Experts of a small language model.
Size: width 192, vocabulary 16405, 25.7M parameters.
Experts: 160 experts in each of 6 layers, a softmax router.
Training: a variant of Muon for the experts, 581M tokens, 4867 steps.
Below are experts of layer 5 (counted from 0) of a mixture-of-experts language model. Rows are named router (the router's row for the expert), down (a neuron's output weights, with its number) and show model dimensions 0-191. Each number is 50 + 15 x the weight over its row's rms, rounded and kept within 0 to 99.
After each expert's rows: "comes before" lists some tokens at least twice as common just after its tokens as in all text. This comes from a sample of Wikipedia text that the model never trained on. Tokens count by the router's weight.

# expert 157
router:65 49 52 47 72 52 52 60 53 60 49 52 50 50 51 58 29 51 52 45 31 50 40 51 39 36 58 57 40 51 43 35 57 63 15 42 53 55 58 36 48 43 78 51 72 60 63 38 51 70 56 29 31 57 56 50 41 84 67 69 49 70 65 50 25 62 41 64 51 16 31 25 30 61 54 30 74 25 65 50 23 44 29 60 24 45 43 62 41 73 65 70 43 55 43 31 53 50 55 75 46 37 59 43 23 62 56 60 32 48 30 52 38 34 64 44 36 80 59 37 58 51 40 48 34 39 56 32 69 40 43 43 62 52 49 90 63 45 63 76 57 78 07 48 80 49 58 45 29 31 73 43 56 68 53 48 64 32 70 44 52 79 75 77 46 41 36 81 56 60 30 50 47 60 53 31 44 39 59 30 51 68 72 68 58 54 58 44 26 50 29 20
down1:43 49 33 54 22 55 66 65 61 57 38 36 56 67 70 57 28 24 39 37 25 51 55 45 66 29 48 67 29 46 39 57 36 62 66 52 63 63 57 54 32 35 53 45 51 73 47 53 57 22 49 46 32 42 51 32 28 55 38 78 59 47 50 51 56 56 86 39 66 48 26 28 35 53 56 53 56 43 44 74 90 61 59 32 47 61 34 51 70 54 36 34 45 51 24 41 29 53 43 17 51 50 59 45 58 54 75 58 61 44 31 62 62 15 49 60 88 40 29 62 18 58 40 42 16 37 66 27 44 33 43 57 64 43 41 58 32 41 51 50 60 28 65 42 29 47 44 59 71 58 35 38 71 48 59 52 80 33 58 43 17 81 70 57 72 36 61 35 44 38 40 45 56 57 64 40 69 47 68 50 49 33 26 55 61 28 59 64 55 43 76 32
down2:61 57 58 44 10 29 43 55 49 49 54 76 43 48 69 45 70 38 44 39 35 32 65 37 62 65 31 57 65 57 54 70 48 35 50 22 62 66 35 54 36 74 45 59 51 44 67 33 47 49 53 49 49 69 48 49 55 32 25 56 50 37 39 70 34 41 48 53 54 47 36 75 63 40 99 39 58 64 41 59 60 38 38 56 56 62 43 31 71 45 33 46 65 31 74 53 50 52 62 44 27 32 74 31 60 54 43 40 45 99 44 38 47 49 46 46 58 52 37 42 66 58 52 46 50 78 67 66 31 54 55 67 38 40 64 52 70 70 55 53 73 68 58 59 69 68 22 42 25 74 43 63 72 60 39 48 51 54 54 38 51 35 64 55 30 61 61 43 35 70 18 87 43 64 28 69 52 37 65 37 85 68 21 73 51 60 67 26 53 30 52 43
comes before: "9", "0", "1", "8", "7", "6"

# expert 86
router:56 49 08 47 65 31 42 85 48 69 50 47 33 44 77 64 55 51 60 65 74 51 39 49 32 35 50 77 52 63 42 63 44 46 50 55 65 48 62 31 74 96 52 54 47 37 68 41 62 55 43 40 71 39 63 47 27 52 62 32 64 75 53 51 34 46 10 59 44 39 43 61 53 23 59 30 51 57 54 62 50 61 53 62 36 76 43 34 44 51 45 46 50 38 47 26 49 51 75 57 37 17 48 47 35 63 51 61 24 55 40 69 36 70 60 58 46 48 67 48 61 46 48 28 49 42 48 74 37 47 66 39 75 46 41 99 50 59 71 75 55 75 54 29 50 44 51 35 38 50 34 62 32 20 53 72 50 24 75 44 53 69 58 67 64 60 27 81 59 56 40 45 42 27 61 21 61 56 47 40 63 43 59 83 53 52 39 39 59 48 51 58
down0:64 62 52 40 52 69 53 41 43 44 40 64 68 54 63 50 56 14 40 64 58 61 61 32 34 49 40 90 22 17 27 70 33 44 38 48 66 66 46 66 65 58 53 30 29 46 34 33 56 27 87 31 49 54 60 45 46 46 36 13 99 44 45 28 40 62 63 63 56 50 46 62 38 34 31 38 25 39 55 72 46 49 61 39 33 38 53 70 55 45 51 33 40 75 40 72 67 60 33 53 71 41 50 37 35 57 63 32 42 41 52 48 46 77 70 46 57 51 30 52 14 41 58 47 50 33 68 33 41 55 57 52 50 63 44 52 69 51 53 66 63 49 35 51 55 78 51 57 50 42 28 42 33 55 54 46 47 49 50 62 24 53 58 47 38 82 68 35 45 63 66 54 44 63 53 11 77 46 41 49 47 52 62 68 48 14 52 67 50 45 75 66
down1:82 26 30 53 25 47 39 55 41 62 62 54 47 54 37 21 75 21 55 30 73 56 58 40 75 50 43 41 67 58 38 59 37 59 56 51 45 50 57 59 53 44 46 59 48 71 70 67 62 45 37 67 68 72 49 31 39 60 63 42 68 51 41 48 21 41 76 39 31 68 32 45 53 50 62 59 45 28 44 49 51 23 36 41 37 46 40 42 43 36 58 44 34 34 43 39 49 49 62 59 54 86 55 35 23 44 38 70 26 28 46 70 57 29 45 77 40 35 57 68 46 48 51 23 82 53 51 46 23 56 17 35 62 58 38 44 35 55 56 38 54 11 37 57 64 61 61 39 44 41 48 69 45 60 88 51 52 30 63 40 56 47 38 26 71 49 48 48 44 25 31 71 33 39 44 60 77 65 54 27 33 46 28 82 72 64 70 52 47 43 47 80
comes before: "0", "1", "2", "9", "5", "6"

# expert 57
router:35 37 23 39 54 51 41 53 39 58 38 48 66 40 60 61 47 27 71 54 30 35 46 56 45 69 50 70 35 68 49 26 41 52 77 32 58 40 64 46 67 52 29 65 34 50 67 33 23 21 46 52 50 44 70 64 32 17 46 63 35 76 64 31 39 43 71 40 72 64 56 53 42 31 61 33 65 48 47 56 36 41 54 21 32 28 46 64 59 60 30 77 30 51 40 72 51 28 46 48 38 24 64 72 60 54 24 75 76 40 34 66 45 28 49 31 68 86 38 76 39 28 51 46 49 77 53 49 68 21 57 45 61 44 29 47 56 41 68 55 71 63 34 67 59 58 45 45 30 50 57 42 36 55 77 69 45 63 56 41 71 26 69 66 58 35 34 38 57 80 49 23 65 37 40 47 49 62 46 62 56 42 34 46 30 33 59 49 34 45 48 39
down0:52 27 41 27 73 60 47 31 72 51 37 44 56 31 58 57 47 21 55 43 52 28 20 38 15 32 54 49 32 19 52 37 39 63 49 47 39 31 50 41 38 67 83 66 56 16 79 44 67 18 66 47 41 59 63 59 60 85 61 37 38 53 53 62 40 51 41 64 74 54 43 41 54 63 45 38 64 67 46 33 34 35 43 54 58 40 49 42 36 36 44 32 64 68 79 88 46 56 34 71 47 45 40 27 51 40 57 54 36 62 54 78 24 39 66 54 39 60 67 55 73 61 45 62 47 53 39 30 42 55 54 55 66 32 58 23 78 56 56 25 60 50 42 34 48 65 60 51 43 25 65 44 38 34 32 60 40 78 43 48 70 57 43 78 33 59 63 44 58 77 61 47 44 61 65 46 36 46 66 39 18 37 36 23 56 63 41 33 75 56 60 48
down1:49 58 65 46 42 47 41 63 48 53 52 41 43 56 71 48 71 48 67 68 43 37 19 50 47 61 66 44 50 35 56 53 69 77 89 61 40 31 50 56 34 76 57 34 50 56 56 35 35 46 59 48 37 60 66 42 56 58 32 52 19 82 41 64 84 61 47 28 45 56 70 43 35 34 40 54 62 55 57 69 47 38 19 44 50 71 46 62 49 58 25 55 52 35 60 59 73 58 60 67 48 88 59 54 43 34 27 61 46 44 29 50 39 65 46 42 64 45 58 47 66 66 67 28 45 40 70 59 60 58 36 27 42 51 40 58 26 57 44 31 70 52 65 66 53 54 51 58 77 58 23 33 39 26 77 42 53 65 33 41 52 76 57 39 40 46 48 50 68 63 51 70 55 00 52 44 45 34 38 51 52 98 58 17 43 73 64 43 60 19 42 62
comes before: "–", ",", " |", "\n", ")\n", ")"

# expert 42
router:46 33 68 32 18 37 61 60 59 69 48 49 47 21 68 55 64 51 42 31 43 51 58 33 56 39 51 50 47 64 28 34 58 53 42 28 57 65 54 51 83 44 57 26 44 49 59 40 16 66 43 49 44 72 41 48 28 72 56 41 64 42 50 53 66 62 55 44 47 41 47 46 17 27 58 41 54 57 43 44 26 49 45 74 69 31 75 34 54 39 34 32 47 67 48 47 54 42 49 23 71 53 48 38 40 67 18 27 26 75 63 51 62 56 47 39 26 44 25 69 59 50 70 38 39 52 52 53 59 53 20 76 66 50 35 71 44 33 25 69 46 41 40 63 33 20 29 46 38 25 26 23 62 70 55 36 83 73 64 50 76 49 37 45 63 47 68 66 40 40 68 67 43 37 40 65 29 57 47 42 30 53 47 82 63 25 37 58 53 54 45 69
down0:67 33 40 37 46 38 51 56 57 39 44 50 58 59 40 34 54 42 40 69 75 24 37 48 40 53 26 50 69 33 50 22 36 65 47 51 43 79 43 50 61 51 40 48 39 56 15 45 31 59 36 43 23 39 45 57 62 39 59 64 99 41 44 74 68 56 55 57 76 60 45 54 48 34 57 41 50 62 55 30 49 59 61 71 26 52 62 70 40 48 31 50 43 57 62 56 52 43 52 68 56 71 71 59 51 43 72 68 40 65 49 26 73 69 44 55 58 37 25 40 00 52 28 40 48 42 44 56 69 53 51 61 25 65 57 74 53 69 79 64 50 49 49 37 25 53 48 62 64 37 52 49 25 33 52 48 46 67 53 38 70 55 55 52 52 48 47 55 47 16 42 45 74 52 53 68 35 42 44 39 50 39 57 67 53 08 51 68 33 72 66 44
down1:50 37 49 51 39 50 54 38 60 43 80 27 57 35 55 55 55 61 40 52 57 36 57 55 69 62 43 61 61 41 60 39 27 34 54 64 67 47 64 45 37 70 53 57 36 60 93 72 51 27 34 67 57 40 76 52 49 44 68 35 37 43 26 59 75 57 56 65 70 35 68 25 60 36 77 59 58 25 61 46 17 62 19 76 42 43 67 66 45 40 73 79 40 63 36 39 53 55 15 14 50 53 56 37 49 39 57 54 62 57 49 36 78 63 50 56 46 57 55 47 60 40 66 46 52 53 44 40 58 39 64 64 24 44 25 39 36 49 48 55 48 55 62 26 24 48 61 61 41 38 16 35 59 71 35 59 75 46 61 51 59 42 45 62 64 37 86 51 45 66 39 32 82 40 43 74 53 75 57 53 45 49 40 44 94 28 63 37 41 41 22 49
comes before: " the", " a", " his", " her", " their", " this"

# expert 59
router:62 41 58 59 12 44 61 54 57 53 47 72 43 72 63 43 58 60 81 71 62 49 66 89 52 30 58 58 55 60 42 70 39 23 26 64 61 40 56 33 74 56 53 49 41 58 46 48 59 27 38 46 29 42 64 14 52 60 46 68 48 75 71 55 38 75 09 60 39 43 42 66 59 26 62 39 55 75 33 56 48 53 15 31 67 58 65 36 57 66 67 55 19 40 59 49 45 44 73 50 36 40 37 50 50 75 71 62 57 48 63 43 11 54 43 45 49 21 49 59 63 57 72 28 69 54 52 45 54 53 70 44 60 48 46 72 42 43 54 41 32 47 39 29 11 49 26 56 47 61 31 72 32 53 36 48 31 47 79 83 70 49 67 47 36 41 57 65 54 54 56 57 51 34 54 72 58 41 51 35 46 63 75 56 37 44 37 46 69 43 60 41
down0:40 58 29 36 65 54 56 43 30 27 61 37 62 48 38 05 57 39 58 30 58 61 35 66 30 35 57 50 53 58 61 64 59 59 28 46 67 49 66 35 49 41 50 69 54 95 42 51 44 31 59 73 64 44 49 62 49 64 49 52 63 45 61 35 25 49 62 59 60 45 48 43 37 28 63 62 64 40 39 28 40 58 60 49 70 29 48 50 53 32 32 80 42 42 61 75 51 33 55 53 68 29 55 61 15 46 52 43 54 49 37 58 52 69 55 33 71 65 44 44 52 82 52 48 68 98 86 46 40 54 76 46 23 43 54 69 72 56 66 43 30 60 50 43 51 37 35 43 35 68 36 58 34 27 51 83 65 62 38 57 60 37 37 29 30 52 52 48 73 58 53 43 32 25 53 61 37 38 46 46 59 82 69 59 43 40 70 27 65 43 33 21
down1:46 20 36 72 57 76 61 18 70 57 65 50 39 72 58 50 61 22 80 62 26 62 39 72 31 75 65 46 87 53 36 52 54 55 69 54 58 65 18 36 66 45 58 40 57 48 68 31 44 70 42 60 28 44 50 35 57 66 51 53 49 68 53 43 65 44 74 46 32 31 52 45 40 65 51 41 67 62 54 70 48 43 51 41 58 60 44 55 52 53 31 56 57 73 38 67 29 37 49 24 71 38 22 65 43 38 34 61 23 41 69 47 46 55 53 42 24 27 55 62 74 62 76 40 57 44 52 50 57 45 41 53 60 62 36 22 35 60 65 31 50 62 51 55 18 51 46 81 39 60 31 51 56 34 40 74 44 57 44 65 28 50 30 55 64 68 70 44 30 50 56 71 53 13 67 27 52 48 59 31 60 45 43 39 36 47 42 63 36 63 67 90
comes before: ".", "%", "0", " |", "4", "3"

# expert 98
router:40 33 49 46 32 45 72 37 61 46 44 76 63 28 61 52 34 19 59 79 47 36 44 37 46 70 54 19 49 54 36 44 53 36 72 33 71 65 34 69 59 33 57 68 63 80 45 55 65 34 20 40 52 53 54 59 49 48 43 66 23 69 25 66 74 40 56 63 51 34 52 31 45 33 55 41 62 39 53 62 60 66 48 41 71 48 48 65 43 30 38 47 21 48 37 37 43 51 65 71 17 50 50 66 45 37 53 48 46 47 39 55 61 37 31 33 65 32 38 46 56 30 60 42 53 51 78 65 16 38 57 31 31 37 48 47 39 63 71 31 50 72 80 57 21 65 46 57 34 81 58 77 24 50 53 76 23 48 38 58 61 55 55 55 25 35 44 73 60 60 40 51 61 41 51 51 77 34 32 28 54 30 45 28 50 55 41 50 70 75 77 60
down0:85 69 47 61 56 62 78 79 54 43 40 47 38 41 53 59 93 62 34 53 53 64 47 57 30 12 43 64 24 73 73 84 33 35 58 44 76 49 55 20 59 48 46 66 62 80 56 61 52 32 39 65 43 41 44 46 32 33 33 47 66 49 58 45 63 72 67 33 43 53 31 65 59 75 50 61 25 45 38 45 60 39 59 41 37 66 58 54 74 48 43 39 22 27 69 52 42 49 69 52 54 55 41 48 30 32 42 48 43 70 26 56 40 49 43 51 62 66 42 52 27 37 66 42 88 73 48 60 42 47 61 40 62 32 67 53 49 47 48 57 52 45 67 57 56 46 43 56 35 64 39 55 38 73 49 82 39 61 36 26 44 37 47 52 58 32 63 58 79 71 63 58 68 53 77 29 36 43 66 46 56 30 80 61 45 25 25 53 73 41 49 39
down1:42 61 51 35 74 46 32 65 27 44 44 75 47 67 65 49 31 55 60 61 41 16 62 32 27 49 65 51 29 55 43 47 54 60 54 66 50 68 52 44 62 52 32 68 69 42 23 57 23 45 73 32 48 73 43 59 50 56 67 53 71 34 71 43 80 41 57 57 43 48 46 87 57 23 33 35 54 53 52 52 55 51 34 91 16 44 64 75 26 50 27 42 41 32 48 51 69 62 40 83 65 76 52 39 44 57 44 53 61 48 65 49 54 51 51 16 50 39 69 53 28 42 34 56 47 35 45 24 43 43 76 57 59 52 39 55 60 41 39 72 48 52 35 67 35 56 45 41 58 66 44 50 48 66 56 40 33 50 53 37 25 41 10 79 63 55 58 60 68 21 57 56 46 45 46 83 55 16 46 32 41 49 34 20 54 40 53 46 56 34 51 78
comes before: " |", "0", "–", "1", "2", "3"

# expert 65
router:53 38 51 34 59 25 39 35 23 36 63 52 41 28 27 53 60 50 60 39 35 37 46 43 28 49 51 58 41 66 65 20 35 43 56 64 54 59 44 57 28 65 17 74 62 62 77 51 34 30 75 53 61 69 72 45 51 56 39 65 38 35 36 72 73 42 75 41 68 66 55 48 32 66 34 39 45 45 31 44 34 38 54 58 57 31 56 61 49 80 35 65 31 71 56 27 75 35 50 29 46 28 42 46 69 45 32 64 49 44 37 55 38 64 57 32 47 49 51 45 37 70 50 43 24 17 50 41 56 59 29 54 51 53 59 37 48 56 43 58 49 53 68 49 82 35 34 51 54 62 52 46 55 30 73 70 59 01 42 28 44 51 80 39 45 57 37 46 44 00 53 28 62 73 35 38 47 63 27 78 36 50 50 57 47 37 41 35 51 33 50 68
down0:20 44 45 69 57 55 61 42 43 67 54 49 33 34 48 37 65 53 51 72 40 58 39 36 80 62 57 33 57 41 72 68 70 54 46 27 49 47 53 41 64 66 85 26 18 41 63 42 49 32 44 30 80 53 54 48 46 70 52 82 51 18 70 42 39 35 86 33 15 16 39 57 33 49 37 51 50 39 74 46 47 48 62 33 44 27 48 46 35 67 54 43 44 76 39 55 79 38 70 41 21 60 54 50 67 27 39 34 62 45 60 49 73 52 44 50 31 56 48 31 63 15 31 50 40 53 43 44 28 67 29 50 43 53 35 62 69 26 65 59 36 60 25 55 64 47 21 70 66 51 57 40 34 49 67 67 30 45 34 36 36 44 47 47 55 38 43 35 37 35 73 59 55 50 50 54 55 57 61 57 75 45 47 76 46 26 38 54 50 44 29 76
down1:70 47 44 58 44 44 66 17 39 55 59 65 52 27 52 50 46 60 55 51 73 55 33 50 71 29 52 63 62 68 63 56 44 60 56 52 27 51 60 55 37 50 62 73 67 35 60 55 83 89 30 45 27 51 55 31 37 24 39 42 41 01 53 45 85 68 32 34 69 74 41 59 62 26 60 64 41 79 36 38 45 26 68 38 36 57 33 71 46 26 29 71 52 40 36 53 37 71 68 42 76 56 54 60 63 47 61 47 43 44 65 45 66 59 63 39 46 64 25 45 00 42 48 91 36 31 56 52 63 49 53 44 35 48 54 53 44 58 49 25 62 47 58 52 44 41 39 63 30 53 51 56 49 53 52 45 52 57 58 55 55 46 58 43 36 50 32 60 74 45 58 26 76 57 45 41 41 24 47 43 53 52 60 58 46 30 32 45 80 51 50 33
comes before: " and", " which", " but", " the", " he", " with"

# expert 25
router:30 51 54 31 59 41 38 73 18 47 63 60 40 20 68 66 80 51 50 44 39 46 53 37 29 54 57 76 34 68 31 42 45 62 43 62 63 74 50 45 60 58 24 46 48 77 59 64 54 54 46 39 45 71 50 76 65 41 36 39 43 56 42 26 83 45 64 45 73 67 48 49 13 27 70 30 69 41 30 55 36 47 46 55 39 32 53 58 49 53 42 73 42 45 40 41 59 16 56 12 56 06 54 56 51 74 29 61 49 56 53 61 44 59 45 38 58 59 60 47 60 63 46 34 63 48 40 29 46 40 51 55 47 47 29 76 46 33 51 70 53 81 70 57 56 22 51 45 55 49 16 49 73 44 74 48 41 28 43 51 69 71 77 60 66 64 29 45 51 39 68 24 55 35 44 51 18 64 25 58 64 40 42 64 64 54 43 53 49 56 65 34
down0:46 37 78 76 46 85 57 77 53 63 45 64 46 34 55 21 36 44 60 62 43 56 61 80 49 47 61 73 40 54 48 50 46 37 25 61 75 64 67 46 67 59 36 68 74 26 58 42 45 29 68 31 64 36 50 44 59 44 72 46 73 94 44 30 52 46 42 37 37 46 63 48 35 50 49 54 65 59 60 41 44 48 53 60 40 42 45 32 59 38 58 44 31 58 44 41 48 25 37 57 35 41 55 62 66 57 50 36 38 57 35 33 53 54 63 40 41 24 42 50 73 39 49 61 41 64 58 77 73 56 60 57 77 34 74 40 37 70 65 60 48 41 33 63 31 59 62 51 79 46 41 38 29 47 13 53 55 43 36 60 20 81 46 15 30 63 55 52 48 60 69 27 65 48 70 46 47 53 36 68 57 53 37 48 56 42 61 27 73 39 02 70
down1:36 57 54 42 73 58 65 45 30 51 70 47 09 42 44 71 65 43 55 49 31 49 55 35 85 60 46 41 58 69 60 55 47 56 42 49 55 57 71 71 43 63 61 44 14 33 55 55 39 53 75 48 59 55 24 52 81 55 51 46 47 50 59 48 27 47 95 56 53 64 69 15 39 51 32 53 62 60 59 46 52 57 40 59 33 41 47 48 59 70 53 56 33 70 27 49 54 39 64 58 24 73 31 60 40 61 52 78 44 52 53 36 74 26 43 69 28 67 52 37 30 49 65 45 57 45 47 83 82 56 41 18 77 70 37 42 44 64 10 40 71 33 24 57 49 61 66 25 65 41 44 52 41 60 39 36 53 35 38 61 55 55 58 73 49 28 51 57 35 75 71 53 74 68 44 37 76 42 46 53 50 47 45 52 42 52 64 67 65 68 31 59
comes before: ",", " to", " he", " the", " in", "."

# expert 75
router:56 47 58 46 82 41 49 44 31 64 52 48 47 42 45 58 17 79 64 59 56 38 68 62 44 32 68 51 48 35 58 53 62 43 18 41 42 79 28 72 44 44 64 78 47 69 61 31 64 79 49 37 34 38 63 48 50 81 83 50 48 70 49 49 38 48 52 44 50 46 36 34 28 63 36 50 82 13 40 59 43 46 42 49 20 45 62 54 63 66 55 76 20 62 44 30 37 37 49 62 65 62 48 74 27 51 60 78 54 29 44 66 35 23 60 28 53 43 43 34 79 32 51 44 54 47 50 38 62 28 34 49 62 75 29 64 65 70 51 67 77 71 32 34 52 48 57 49 36 49 76 34 49 54 44 57 67 29 82 49 59 83 73 60 62 43 43 63 24 41 27 40 40 51 51 68 39 47 54 33 46 36 65 51 50 56 59 63 46 57 45 42
down0:26 64 38 34 53 69 52 42 51 65 55 47 62 50 19 49 81 15 77 49 47 72 35 46 53 43 44 59 43 48 55 16 39 61 28 54 46 40 20 57 38 45 62 17 36 48 53 24 45 51 69 53 54 66 40 42 30 64 60 79 57 22 43 39 32 51 71 54 53 58 50 38 55 75 29 25 36 54 61 51 46 54 54 25 34 48 60 44 45 67 64 76 17 61 49 41 49 34 45 23 65 30 27 44 34 41 57 50 41 21 50 65 49 47 37 51 45 61 41 58 19 39 43 50 52 30 40 28 58 55 61 52 57 20 59 56 54 49 52 33 66 42 54 59 60 65 67 70 66 44 42 32 67 48 60 28 62 38 44 40 36 56 56 65 44 45 56 58 50 47 48 12 73 36 47 28 42 43 60 77 42 25 72 22 82 42 56 57 23 55 14 63
down1:57 68 64 50 37 12 48 57 61 44 38 52 52 39 33 45 51 45 15 15 33 48 51 39 47 37 58 36 47 35 27 49 58 64 64 51 66 24 60 37 59 44 68 57 57 75 23 41 68 37 66 26 50 64 51 66 29 29 47 53 39 40 72 52 56 40 48 38 54 61 48 50 72 59 64 44 76 78 89 65 68 35 38 33 52 43 32 63 45 69 40 61 48 46 46 42 52 40 35 49 40 19 48 64 38 58 27 21 66 60 52 48 46 67 29 35 79 44 54 20 16 54 47 44 59 44 37 43 35 52 48 37 45 50 47 36 16 50 44 69 33 61 39 75 53 42 82 48 55 34 43 58 53 43 21 39 41 55 16 49 68 53 43 10 36 45 78 65 38 66 50 50 38 78 48 64 50 62 39 34 35 44 36 62 25 53 45 73 56 43 67 41
comes before: "9", "0", "8", "1", "2", "7"

# expert 88
router:59 40 52 48 22 41 58 72 59 26 63 56 58 47 74 56 42 42 85 66 58 67 43 85 58 42 28 48 53 74 46 31 29 71 31 44 58 55 57 52 63 32 49 67 36 35 47 63 54 55 07 54 54 37 65 41 47 41 60 57 56 78 44 50 30 60 52 49 42 49 47 55 56 40 66 49 48 28 43 44 68 61 31 33 61 55 33 54 57 52 66 43 42 25 38 43 41 31 56 60 38 69 50 66 52 57 38 82 65 40 58 25 23 58 45 28 84 46 33 23 67 29 60 40 55 49 34 34 49 83 66 56 33 68 37 68 50 79 49 55 48 58 68 31 27 42 15 64 55 73 40 81 32 59 52 76 20 41 54 48 74 53 57 48 48 50 33 66 64 57 28 28 33 40 41 64 78 20 43 32 62 62 64 43 49 47 54 73 47 54 56 50
down1:33 33 68 62 59 56 56 49 59 43 55 67 51 58 16 58 38 75 66 47 77 34 29 17 51 41 38 55 31 45 59 65 48 47 26 47 79 17 49 78 53 35 57 41 46 34 55 42 71 28 94 41 54 71 48 52 36 46 60 43 43 63 43 24 56 44 38 32 48 20 34 49 50 45 53 68 53 32 70 58 56 52 54 34 45 44 77 61 27 56 76 38 52 59 66 55 34 86 43 45 45 46 48 83 66 33 65 38 30 54 49 49 29 38 66 52 46 80 61 33 56 43 33 24 50 42 37 48 40 47 48 73 78 39 37 39 41 54 48 61 30 55 58 71 69 49 48 57 56 60 93 61 38 50 45 34 65 46 58 63 48 35 54 44 59 71 31 52 49 37 35 19 26 51 58 67 73 35 44 74 36 59 40 55 48 38 55 43 48 56 13 73
down2:35 52 39 54 48 63 59 39 38 56 40 47 45 31 16 40 67 44 32 24 42 33 54 41 63 64 56 56 67 29 57 56 71 41 45 50 59 37 85 61 62 49 44 47 66 46 60 55 24 46 75 60 62 54 41 84 36 48 27 35 28 15 25 40 53 30 35 69 54 56 32 48 40 43 66 49 54 44 69 43 63 57 73 57 47 35 57 46 47 46 58 52 52 39 52 68 52 33 28 42 52 82 36 51 53 55 65 78 47 49 40 59 60 59 61 41 53 40 53 36 83 64 40 25 60 59 61 51 54 55 45 72 57 62 84 43 57 44 48 25 31 57 30 36 44 32 80 54 61 36 39 38 57 26 30 73 28 73 41 64 29 56 20 27 29 90 34 39 57 20 74 61 37 55 45 25 49 65 45 62 62 63 49 38 37 93 50 63 39 39 55 60
comes before: ".", " |", "0", " |\n", "–", "5"

# expert 129
router:46 27 51 43 53 37 28 44 69 75 50 47 26 37 79 58 63 75 32 55 32 44 48 35 70 35 60 47 42 66 31 39 59 70 45 41 49 67 65 68 51 42 58 51 51 35 79 40 33 41 53 50 39 50 45 67 57 66 72 42 81 66 60 61 41 53 51 68 59 50 56 45 07 47 36 46 37 64 29 37 50 30 48 56 69 62 78 25 34 47 48 15 41 34 62 28 60 53 43 33 30 72 41 44 27 38 58 45 52 53 54 32 57 53 62 45 39 51 49 68 49 46 61 39 27 55 57 64 71 63 10 46 80 52 55 46 40 18 31 63 40 17 28 61 66 52 58 51 55 34 28 14 77 79 45 35 48 56 64 28 70 62 46 55 37 56 59 67 15 61 55 21 62 47 41 56 38 70 50 62 52 32 55 54 44 38 31 50 45 58 42 76
down0:46 37 76 69 71 63 54 70 43 63 46 77 31 16 63 80 47 45 88 42 57 58 47 39 60 49 42 66 45 47 49 67 43 54 51 32 48 63 39 65 58 85 41 46 36 44 28 30 48 52 70 51 57 46 51 35 67 13 50 33 53 54 36 01 29 64 51 63 45 48 43 53 31 38 68 66 70 49 62 37 25 54 55 63 58 55 64 55 29 39 55 49 50 54 51 64 52 61 48 68 60 65 50 41 62 46 34 38 42 67 35 14 62 41 51 70 48 47 63 70 00 44 41 52 20 57 35 37 50 45 41 45 33 20 65 43 48 44 41 45 77 23 49 51 31 53 39 65 38 43 68 25 62 47 65 78 62 39 39 70 22 47 61 69 48 56 53 30 50 44 67 44 59 60 69 64 72 27 55 49 53 40 39 61 55 14 40 60 64 38 41 49
down1:57 52 73 53 65 43 46 60 51 41 13 64 28 44 66 40 44 71 65 44 50 36 60 20 31 56 70 53 50 57 34 49 62 51 65 40 41 67 48 80 61 46 44 38 57 60 51 67 55 70 45 77 48 87 69 65 60 43 49 52 62 12 54 50 45 68 49 60 36 43 54 50 38 45 30 11 85 49 26 49 46 17 47 61 60 78 43 21 43 59 60 28 80 62 54 66 48 76 45 41 54 76 36 20 38 58 43 41 28 49 66 52 84 41 62 70 35 60 67 60 12 40 64 67 51 52 51 43 33 47 51 57 63 46 71 43 50 46 45 70 44 37 49 54 55 29 46 82 78 53 68 45 54 24 68 38 24 32 56 54 39 69 45 59 47 51 60 32 44 61 45 60 37 49 29 52 39 61 31 52 62 37 36 40 50 17 46 63 52 33 61 60
comes before: " the", " ", " a", " his", " their", " its"

# expert 55
router:44 47 54 53 31 60 59 44 26 50 46 40 51 42 64 41 60 42 51 35 48 58 29 53 45 59 50 63 42 68 41 68 54 71 55 55 57 79 43 57 59 87 34 71 49 47 66 88 53 22 68 37 34 68 32 50 49 38 55 40 31 45 55 39 44 59 37 68 78 82 56 57 61 45 58 30 68 25 64 71 38 42 28 61 51 37 41 36 13 70 53 85 49 54 47 58 59 15 50 29 42 29 46 70 60 51 47 78 36 25 61 43 63 69 41 40 35 41 24 49 53 45 74 34 33 30 55 52 43 53 62 57 72 50 22 36 58 12 45 69 50 79 52 50 41 48 40 57 26 46 40 36 52 30 71 34 58 22 82 52 48 55 70 74 60 60 46 64 36 43 68 48 68 49 39 35 42 61 38 73 63 57 46 53 37 51 56 47 87 46 32 39
down0:50 58 48 45 80 62 76 53 53 43 43 42 42 07 63 23 52 27 65 40 31 71 37 19 44 49 43 62 30 63 30 47 45 64 61 37 78 31 67 50 83 53 53 48 60 49 61 47 58 40 38 32 22 78 72 44 73 54 40 51 49 35 68 49 30 43 39 66 65 60 59 29 36 42 46 33 57 36 40 56 23 47 74 34 58 35 69 42 58 27 41 43 35 49 35 83 48 68 47 56 41 45 62 80 27 26 35 23 43 53 55 26 68 71 50 32 58 55 29 47 62 41 48 61 21 72 39 65 52 51 51 79 74 54 34 57 67 41 55 46 43 65 69 29 31 47 61 56 50 47 36 50 45 35 49 62 28 46 19 65 52 49 58 63 33 66 44 40 57 46 68 57 71 69 45 61 58 50 36 44 58 44 46 58 43 61 19 37 72 68 15 45
down1:35 48 35 81 33 29 74 44 55 62 69 60 35 40 36 43 62 51 47 65 58 38 65 61 28 16 52 54 49 68 63 29 59 52 51 32 72 19 67 21 47 52 53 71 47 42 45 68 68 49 57 57 46 56 33 56 56 53 54 32 50 38 55 32 63 37 43 50 31 37 46 47 40 48 51 65 85 46 25 46 51 35 16 60 63 38 58 59 18 37 68 53 32 69 48 29 46 27 46 37 53 14 42 97 42 57 50 70 57 56 55 76 24 30 45 53 43 39 75 48 29 73 74 58 53 46 62 44 35 39 23 45 42 33 61 69 30 65 49 62 29 59 38 64 52 66 61 29 45 48 48 46 56 47 52 48 35 60 54 54 64 73 43 55 49 26 67 36 30 42 57 25 88 66 29 37 33 36 61 50 59 66 56 72 39 40 35 56 48 55 29 65
comes before: ",", " the", " he", " it", " that", " they"